From a checkpoint of a small mixture-of-experts model trained on Wikipedia.
Size: width 320, 42.3M parameters.
Experts: 128 experts in each of 4 layers, 64 SwiGLU neurons an expert, 6 picks a token, a softmax router.
Training: a variant of Muon for the experts, 584M tokens, 8916 steps.
Below are experts of layer 2 (counted from 0) of a mixture-of-experts language model. Rows are named gate (a neuron's input weights, with its number), up (a neuron's input weights, with its number), down (a neuron's output weights, with its number) and show model dimensions 240-319. Each number is 50 + 10 x the weight over its row's rms, rounded and kept within 0 to 99.
Before each expert's rows: "gets" lists some tokens that make up at least twice as much of what it gets as of all text; "comes before" lists some tokens at least twice as common just after its tokens as in all text. This comes from a sample of Wikipedia text that the model never trained on. Tokens count by the router's weight.

# expert 9
gets: "E", "S", "I", "N", "R", "M"
comes before: " |", ")", "I", "E", "O", ";"
gate0:66 53 35 62 35 56 30 61 50 47 48 46 60 56 47 38 61 52 46 53 49 65 48 63 57 50 38 54 45 63 63 64 31 48 59 39 41 53 46 58 56 68 45 32 59 53 50 42 53 39 68 54 51 55 54 48 46 37 41 46 58 31 44 57 56 50 39 66 61 53 44 44 60 56 56 42 51 45 36 37
up0:43 46 60 65 56 48 54 60 43 41 45 42 45 33 55 32 52 30 50 51 67 65 60 47 47 48 46 46 37 40 42 70 55 54 42 39 45 60 49 55 52 61 34 55 59 42 47 50 54 47 31 35 48 41 45 48 35 58 56 45 40 59 44 41 50 38 64 24 55 58 70 47 69 54 45 46 54 39 46 51
down0:46 49 41 47 53 49 55 43 44 40 51 37 58 76 34 58 53 45 44 66 58 61 67 61 57 59 54 51 34 41 58 46 59 37 52 40 49 32 56 44 49 62 59 49 39 63 46 50 49 56 51 50 47 61 28 42 51 59 85 42 46 58 64 54 67 62 39 39 49 41 48 45 30 38 42 59 39 44 52 63

# expert 19
gets: ",", "s", " and", " but", "ys", " s"
comes before: " the", " and", " he", "000", " but", " it"
gate0:57 39 53 48 43 42 40 43 43 45 47 40 23 56 45 36 63 52 36 55 57 47 72 49 44 59 55 44 30 50 66 34 42 35 53 46 48 36 41 57 63 57 48 26 55 43 51 38 45 61 41 52 51 49 40 51 53 24 61 66 49 52 36 36 69 50 45 58 44 43 64 68 41 65 43 69 34 46 42 32
up0:58 41 57 53 62 55 36 49 53 59 48 65 36 73 41 35 46 56 48 62 48 41 59 57 57 66 39 56 48 42 42 43 45 54 54 43 51 53 24 41 39 50 42 33 58 56 47 45 55 37 40 59 49 55 44 52 44 57 59 57 60 47 49 42 46 47 68 51 50 38 48 46 62 52 47 60 40 34 57 41
down0:46 49 44 41 54 47 68 48 69 51 52 53 57 43 41 62 28 40 81 43 41 50 40 62 47 52 55 53 36 46 39 39 50 61 37 50 51 57 77 57 50 39 50 34 52 66 57 48 41 39 72 49 47 64 41 55 44 48 72 48 52 34 45 29 57 73 58 42 62 36 48 60 47 53 47 39 50 64 48 56

# expert 84
gets: " in", " for", " on", " In", "In", " at"
comes before: " the", " a", " his", " office", " October", " its"
gate0:51 54 67 57 52 49 43 51 54 61 52 45 45 53 53 68 65 57 55 41 51 37 74 54 75 49 46 53 56 44 46 51 52 37 49 62 49 58 47 49 58 46 44 50 55 55 68 50 50 52 50 39 66 52 25 46 68 43 60 46 62 43 47 60 46 42 41 25 74 60 42 51 46 48 49 55 32 46 50 42
up0:50 65 71 46 43 68 52 53 48 45 48 59 51 53 54 45 32 37 50 38 40 45 48 58 59 55 47 62 42 37 38 38 55 43 39 63 53 47 60 38 49 38 57 60 66 35 42 42 49 53 47 43 35 57 47 48 64 57 49 56 41 46 50 64 46 52 35 68 67 58 59 43 53 39 64 40 53 57 54 69
down0:67 61 43 45 42 61 65 57 52 41 49 39 60 49 34 32 39 52 63 37 62 43 64 39 50 51 38 43 42 57 62 33 56 64 56 47 42 50 46 24 43 35 36 53 56 48 53 49 45 69 53 42 47 46 63 34 38 40 51 52 58 60 46 36 72 43 50 56 53 51 63 59 49 49 54 57 47 41 48 46

# expert 107
gets: " |", " ", ";", "|", " —;", " —"
comes before: " |", "\n", " ", " 0", " 1", " —"
gate0:61 53 55 52 47 54 59 53 42 45 53 37 67 50 51 36 65 54 51 50 74 34 39 54 48 46 45 54 57 52 36 55 56 53 44 65 48 50 60 33 59 43 77 53 37 50 65 65 45 57 60 60 60 50 54 53 67 47 51 53 60 44 58 48 45 52 58 56 52 45 60 46 45 48 47 66 49 50 51 57
up0:41 53 75 46 32 40 43 71 51 50 36 31 42 68 40 40 55 64 45 46 60 56 58 56 51 51 35 70 44 37 53 53 50 42 49 53 30 38 49 31 47 65 61 43 30 53 64 38 49 48 62 46 53 40 47 42 52 51 35 67 74 55 67 37 58 37 65 37 51 59 59 54 58 59 42 49 54 63 42 48
down0:31 80 33 52 70 49 48 41 58 56 55 58 37 49 62 45 61 45 52 51 52 47 49 55 60 56 44 41 60 47 46 43 54 62 51 58 53 50 64 68 52 52 52 34 39 35 50 50 63 43 64 55 47 37 56 59 58 69 49 40 34 52 50 57 33 52 36 44 55 38 34 47 68 54 56 42 47 32 51 55

# expert 63
gets: " of", " for", " at", " by", " from", " in"
comes before: " the", " a", ":", " \"", " his", " birth"
gate0:54 46 53 74 34 56 54 46 52 53 58 49 53 41 60 54 74 54 64 37 38 41 65 45 53 52 52 24 52 63 71 52 61 28 62 35 42 53 57 63 66 61 49 42 35 56 52 47 32 36 31 56 44 39 53 56 52 37 65 51 62 50 36 49 60 59 39 55 39 39 42 53 43 39 48 40 35 49 39 62
up0:61 27 62 55 45 51 63 48 49 66 34 42 45 54 49 35 52 51 47 37 38 51 65 52 56 71 44 35 68 35 55 64 40 28 52 37 42 51 42 56 30 54 43 36 23 69 52 39 57 36 44 56 42 63 63 37 33 45 59 56 53 60 32 48 51 39 41 49 41 37 46 34 60 49 68 51 45 54 36 51
down0:40 51 50 42 35 56 43 32 54 50 46 49 43 34 62 55 51 63 32 52 46 61 55 50 42 60 47 48 40 49 45 53 43 38 60 43 47 53 38 46 54 53 61 39 43 64 65 58 53 49 51 48 49 47 49 54 43 47 58 21 62 57 22 43 63 40 46 25 40 21 32 48 44 55 49 37 60 64 50 36

# expert 90
gets: " was", " is", " were", " be", " are", " had"
comes before: " a", " not", " the", " been", " be", " also"
gate0:65 49 56 56 57 58 48 50 56 49 49 58 41 46 46 62 56 54 64 46 64 57 28 53 55 63 57 50 57 63 46 35 59 53 70 64 52 63 48 46 30 37 38 65 70 64 49 55 36 44 32 50 38 43 58 71 49 57 43 42 52 54 61 53 37 48 54 52 30 47 56 55 57 48 48 70 39 39 54 44
up0:48 52 58 39 56 47 55 49 36 69 36 45 56 46 41 47 51 42 45 64 48 40 26 52 34 38 51 45 46 57 55 52 52 43 52 60 42 48 50 52 47 47 54 34 31 40 63 60 64 49 55 41 43 31 61 67 47 61 23 49 66 51 44 67 45 47 59 49 43 66 43 50 39 32 31 32 61 38 53 43
down0:65 35 58 66 49 34 44 47 57 48 46 69 42 49 53 45 48 41 64 68 60 46 56 42 53 52 55 37 64 57 55 37 45 33 51 58 36 48 36 48 54 45 46 44 40 64 52 64 53 37 48 54 63 58 36 52 43 51 61 36 47 61 56 64 49 56 49 50 58 75 46 50 46 49 63 70 50 41 48 53

# expert 44
gets: ".", ",", ").", "\".", "),", ".\""
comes before: "\n", " The", " and", " He", " In", " It"
gate0:63 64 43 35 58 52 62 51 61 49 28 54 55 63 67 56 85 35 57 64 48 48 49 44 66 53 46 53 56 50 46 50 49 55 43 38 54 53 47 46 59 62 38 35 58 51 51 53 38 55 49 22 33 50 50 40 43 49 44 52 50 38 46 37 39 51 55 63 44 42 40 61 37 43 49 46 46 66 51 42
up0:55 56 51 40 57 55 53 47 60 45 31 60 54 56 44 56 35 53 66 44 53 53 39 55 41 61 39 54 55 47 44 60 51 49 40 53 61 52 51 58 66 43 47 43 56 39 52 49 49 51 63 56 42 60 61 50 26 48 68 35 40 49 55 48 53 28 61 51 42 39 45 45 44 65 57 55 52 57 57 38
down0:33 58 34 39 53 47 42 50 61 57 42 46 51 57 47 42 63 50 59 42 32 55 41 46 54 33 57 34 58 35 44 47 58 64 43 41 50 43 45 70 46 58 72 39 54 43 54 46 63 50 52 48 37 43 66 49 53 43 50 45 46 42 50 45 58 43 54 49 45 54 39 25 56 58 69 46 36 63 51 34

# expert 42
gets: " |", ";", "|", " ", " —;", ");"
comes before: "\n", " ", " 0", " 1", " 2", " 3"
gate0:50 53 44 51 45 46 34 46 37 57 63 48 35 50 54 48 59 48 44 46 63 55 35 27 44 47 21 53 59 57 44 51 55 47 48 50 60 56 36 44 44 66 55 62 49 59 43 40 57 51 45 47 48 49 38 52 60 54 57 35 46 40 33 31 52 43 51 53 54 54 43 65 63 33 54 52 49 43 37 37
up0:32 53 47 56 50 42 49 59 37 55 52 52 46 42 53 43 41 58 55 55 58 62 36 71 65 63 52 52 56 56 49 57 46 60 53 35 53 53 59 63 62 44 51 57 51 52 45 42 62 71 40 57 69 58 50 44 45 57 58 63 37 69 46 61 40 46 52 55 52 53 55 42 56 53 21 49 64 54 33 40
down0:55 41 56 49 55 55 47 54 51 36 42 63 47 49 36 67 47 48 39 63 52 54 42 51 77 53 43 64 43 39 52 47 48 61 50 34 60 53 56 44 65 55 65 55 52 64 52 64 50 71 60 51 56 48 58 45 39 41 56 63 41 56 54 52 26 57 46 42 47 33 53 49 72 42 40 44 62 48 55 78

# expert 16
gets: "3", "2", "4", "5", "9", "1"
comes before: " |", "%", "°", ".", ")", "′"
gate0:35 38 46 36 55 45 64 60 46 40 46 48 45 78 48 51 57 45 62 35 58 42 29 46 50 56 45 60 43 44 49 51 57 53 49 38 52 52 56 43 55 53 38 52 36 58 28 37 25 55 66 46 43 48 64 47 42 50 55 58 60 39 45 57 58 58 52 40 37 46 42 49 32 52 52 49 49 37 54 47
up0:30 55 51 44 46 55 43 62 55 66 54 52 40 45 58 49 68 63 34 64 37 50 57 31 57 38 64 41 49 52 44 71 50 67 57 46 31 41 42 42 45 32 42 47 42 43 64 59 52 65 59 48 53 49 41 58 55 46 50 49 53 38 41 36 52 46 45 53 60 50 38 53 71 71 70 54 49 54 62 48
down0:58 48 40 52 65 64 45 41 51 52 55 43 56 60 37 56 63 55 49 54 46 45 58 44 38 53 31 42 38 34 63 42 36 54 68 55 32 65 36 64 44 46 71 32 45 37 48 46 50 30 23 61 45 55 45 43 73 70 54 56 43 39 46 31 32 35 67 39 36 49 25 48 67 71 55 48 57 57 59 62